From a checkpoint of a small mixture-of-experts model trained on Wikipedia.
Size: 13 layers, width 224, 50.8M parameters.
Experts: 48 experts in each of 12 layers, 96 SwiGLU neurons an expert, 4 picks a token, a sigmoid router.
Training: a variant of Muon for the experts, 253M tokens, 3866 steps.
Below are experts of layer 6 (counted from 0) of a mixture-of-experts language model. Rows are named router (the router's row for the expert) and show model dimensions 112-223. Each number is 500 + 25 x the weight over its row's rms, rounded and kept within 0 to 999. Numbers have three digits each.
After each expert's rows: "gets" lists some tokens that make up at least twice as much of what it gets as of all text. This comes from a sample of Wikipedia text that the model never trained on. Tokens count by the router's weight.

# expert 19
router:466484500470507441486461540474486483538506501497463519466514476492508483502478525505501474509466467497522520480476528487446507476475486535531511492480540494554518530480517517529520487486474525486547487535473529547524549513504471512507523501509478521544469531481487520548504490499504511501480507516488498530523510490437501499476480505529
gets: " a", " the", " that", " which", " as", " it"

# expert 30
router:469484524483513506534456519528493517529473512508483459494516488465500502530500538507548491498485514506528503473484539525438514476507496521511492498487511495488496536517528492566500519459477561486544461538514527519518513500533512533492500477499500551504493513463519511513519498479522507504489479516480478587442520504486495513484470471501
gets: "\n", " the", " is", " The", " be", " has"

# expert 33
router:462481522472526495532459509522501513510468503514503463497518492470495501530496525499537495504489516512535510481470555525430508483508500516524494498485515487486492534518527491559495500468488564487537476541514540520523520506539502533497500479496507567511493502458514508525523509484518506501490486534480486583446512497472485525479472458505
gets: " |", " ", ".", " and", ")", " 0"

# expert 34
router:482478504527521479522470543510460505488481513530479450519553468506480528523453510491531488514537567570538527491571534477494488490507518552545483499496522514501525496487489479497525464509551514498506482528492501555513528493525490483467463468486515476501495535499502515469510510475533525492483507461502470484490470519546518492547477476531
gets: " and", " was", " with", " in", " to", " by"

# expert 8
router:489483524458500494510503518524491523518438505537510502535533492473539513518478498471500525508519513504532535480511511481445497463496527497492513514493532472469515463494501493505511453503521495459508474513519497495520562492509464503505510476489493517499495495467496524496509487518496508455470494550461500537474545520504487459513519483488
gets: "-", " |", ":", " of", "°", "="

# expert 23
router:462485520481513497532456529529490509527468498511494473504517491469496498524494533501542495496484514506528502469474533525444509475503501515517499503489499491482489536519524494568499524464488564480542475537504530514525513503543509548493500480502496558510490516457506505511517506476516507499491493530480486574441528505489488528486469462503
gets: "\n", " ", "\"", " —", "==", " would"

# expert 18
router:461482526473513501533473525527506509517471494517499466493516496456488502534492543504539502497490517507527511471483546529436515475500498517512489506490502499474492546517536498573494516460475556488533466537513540518519519498531499526494492485502491571507486512447512504516507503484520508501493491526480485580442523501477487533499466470511
gets: " |", " and", " =", " 1", "i", "1"

# expert 22
router:512491481487525473524486519506477489560476522544511462470513477447463491553491512515541521530503551520541500452473523523534453500508477509516476462507520471484493521480470469539581518474483491510549470515490522534470504459507486517468469483459466508559500515499524520510561495531484508461489490497485480516459520484529513527485476464514
gets: " 1", " 0", "1", " 3", "2", " 2"

# expert 12
router:447498547463482506534484557515473506538461520512497499503505448503495540539484487480509539513465513492503510463505542502478469438481516530507510491472494505457535464486493524510505492479490518483494505539535464478529516472524497477479476448515506536517502501497536518466474534520515538511503468523490504524445511511495515478484479460539
gets: "-", ":", "–", "|", " of", " –"

# expert 11
router:459479525472507506534461519530500515525468500507481475507512493469504504534489542504547495500486517508531510480469539537436509482500507509518503510493499497485488521512522485565502506476491563484539468531515533507537521502537507529491493489513497557512493511452510514509512504472508495505482491537479482574458520506475492523488471467500
gets: ",", " that", " from", " other", " were", " has"

# expert 47
router:465485519487511503545460523520501510537466501507497465514516499458508508530493534506543498497486519507544495476479546530447503475507494515516491497489506496492498538520530487561496520466478560482549482538502531519526516506537503525488499488502508549514492510462498512512518510480516507496494495531476481578452521501480492529499470462502
gets: " of", ")", " ", " by", "3", " not"

# expert 38
router:462488525476510499534462513521502514533477500512481472502517493462496497530492541511548492505490520518532504479481544528444520476504497515515492502489509499491503538520527491554500520473480571477550463533503528516514519504539506535501495489504502557514491511458515511521508505479522508508485486534484484581435533495475480516498467467500
gets: " ", ".", " The", "s", "th", "The"

# expert 3
router:437523567517482484556472535507490524549450509506502490522509464506452504536488549491503507499480509493501524486502515505467473465462487499536521492503516492479517480482496513511487501526518527512491456532518484501536496503515513534508510481518527559504504504451495483461467493509519527481477515512492504578449515475499481509502454478514
gets: ":", " |", ";", ")", "'s", " –"

# expert 21
router:467492535479510497538463519522503504531461509512486481508517492473506504532497526502543487495497519509547503472470541529432506475506501518518490499487508488480489516523518492567492510472483569495538470532517530516531514501537511523491491469504503545516490508459512511503513500478513496504474503518480479580447506506482488519483473469498
gets: " for", " the", " at", " The", " by", " to"

# expert 37
router:485483554492529470494509491511430481478488502520484470503499495487455505522522503491510517495515472521488524513523538504528502467521485450484530494449503510510493508529578509510490516462484546511504467521508500553482491513520456494485497512517511533488500514496515501533472490483489514520473483521536486489548494456506517493525470489483
gets: " |", "|", ";", "\"", ")", " —;"

# expert 26
router:477488497507521485513507542505459537505483502514532478513537508477504505513440499494516497508491529518492525484484532501486507481516508509529479477446523537485503532466482485508487445449494533484492439511501497546536523559498466481519474503436466475499430547507480494478478502503514494482468457501487445537529477461475494544477505470532
gets: ",", " and", ";", "),", " which", " but"

# expert 1
router:511442508493531464495461534493506511499429520521508483497522467532499508520513521477482514521534531548535530452566472507521471476507495525531502517495520522510525535501494494532531463530501491505527486529460553539522530507504518515506526466441526542500482475515462536464544491465539526482489465479534442503507500513513514525486475529509
gets: " was", " is", " a", " with", " as", " were"

# expert 32
router:459487525475514500532459516526508519517465510517479471503527485472494497522494540504544496499497524507541507484474536526446517471504498513513489503487505486494498534518532490563488524471476551484541473542506522521528524507530507533488497483508494561509488512457516505506521501483520502495494497529474484576439528504468493529487465458502
gets: "'s", ",", " was", " his", " were", " and"

# expert 27
router:455488514479503489524463519530500517526475503507487469503518493459501505535497547505544491505485519508533514484479551535434516481510495518513495496488507498490488542517520493573482517467475551485541470538513526515520524509536510525503504483501498559511491510452507517514515508485516505498490492526485490589439515504474496515497465466504
gets: ",", " (", " is", " was", " in", " are"

# expert 9
router:466484549445514533479476542503488482500455524503512489497522515494468544525512491467518536555493507474494472485514554519511470489523516533514511498483480518494516485516512519517512518450466512471519500532529490529498515473507527475462483472539495562532518523512510532489489527511502517559478488530501499488455461490484531491492489475514
gets: "-", "|", "–", " |", " and", "/"

# expert 6
router:450518510508490507489489514506430502515543513518502476450538480492489477506475472490500489491497489529475510460440521497477479501499510559520514482508497491504532537509494511522497515511507494499516470524481513513518500490484485473484457483478467514502462516518501555486517519470530539515445482519534440552506504494492481486522452485519
gets: "\n", ".", " (", " \"", "===", "=="

# expert 28
router:487468523523528472507507507524482501472458531550469467438535496459488530501497545487536438499477530503503508496522513491502496490471484540544461503463548532514484553489493519534556493501503466495502506490535500536506539492537536473500505451506492544503497496520456534525562490505533507450482510468496497517528499535478473503510502481509
gets: " to", " he", " also", " it", " not", " they"

# expert 16
router:478483489480497498512475527531491504493477524527461520456522492519475507498475504494544472507463516492515494465501517503451517437489486522528469500489550481549512499484500480560528515490517500466541545538473518575542519485537522496496504475500496480503463507491468519490535479458499558478484520468469508499493482504461536524498468498502
gets: " that", " his", " he", " it", " her", " which"

# expert 24
router:476461517488493491501476562476470527508514533521514454481491436474462486513500528483538528511541514515481474454503489534491534442468465501522508499460534510500539472511497503537505501457487540505538462524523486512545483466517502536521470491521494494498474489504551563514510505482496512520481479539467489538463477492480460512490444498513
gets: "\n", ".", ")", "==", "===", "\""

# expert 2
router:466487526481515495533468520524502513524473499507498466501507496465506516529495532487543487499491515504538507476475543538442512476509497514515505504482506499488484529519526495567492513459477571487541470534517538517516517501534508542492504481504497551507490510460508511505510497483521503492502499528478486592444523499471490523487465464501
gets: " the", " of", " a", " ", " by", " A"

# expert 29
router:501511490520499504527494484492483495541491527540490471488494494483462509534456508518527506531488510536563494468460533502503456477507493502528456490486536505495500518480456475520585495455502477513550448496503487531477490432492520534491436467466486493544482528464509529515545494513499508483506493498527491514483493503492526532497485467528
gets: " 1", " 2", " 3", " 0", " 4", " 6"

# expert 31
router:500490491493512494490483498532488529497459517525545496531503504432547486512470514462505512499491525506551556483506513471431501490509512504495538485498536473458506484494503496512525467511523482494528472499513496485487554487502471515498496468481476502527513468500473520522514491511519507433468507547456515535489548503495499503521510481477
gets: ":", "-", "°", "′", "″", ")"

# expert 42
router:454485516474513499520469517534505525524474514517490464507523502461502507526494545508532504512489524508527504475473543530437507478504494514518504501493501494492489536518522484566499510466487557480542472533513535515520524510546508535493492494503503564514495511455513506513509500463516515496490489528478475590446524502482490529502477476505
gets: "\n", " 0", " —", " was", " −", "',"

# expert 4
router:461482517467513493531460523531500505522474499515491469498517497466501505536481541499538488501482518508538502475472545537429499479512504520516509494483507494491492524518524491564486514471483561478542475529514536516521520507535504526494501481503499564507495511444505507514522500484519503499490492520478484582440525506484492522482474470498
gets: ".", " for", " that", " June", " two", " out"

# expert 36
router:462485525477511503521471521535498515520471503516507465499515488471491508523495538505542492503486518507529511474469544533433518476498501507519490501489509489490488527517517502564494515467478562479545467537502536517523527503530508531498496480511498559519494520449504506521528496471516503492495488518474481578441519505475498524490468459501
gets: " (", " on", ".", " or", " in", "E"

# expert 25
router:446485533495520492508535523500493480523455522544473524531537476493508551523471514470460484510536534538487534489539544481525475518487498534527499495473540472512549491512500491497476480451513531474490466488493489514541529483515493521449503479544507493519508491506533539481521492534529518492470500505511471487491512515503507453502521497486
gets: " the", " of", " in", " to", " for", " on"

# expert 13
router:483481500488493483514483484515481507473512539527543463470541471446520483485481508492503531493521489515520491480477488494461512520465497545493522509507525495457513542486473511546500524498471513520540438510502522500521494484531471525496522498473489516536503514522506529504495527476523510507499501563472445552476485495480492501511467487511
gets: "\n", "==", "===", " ==", "′", "″"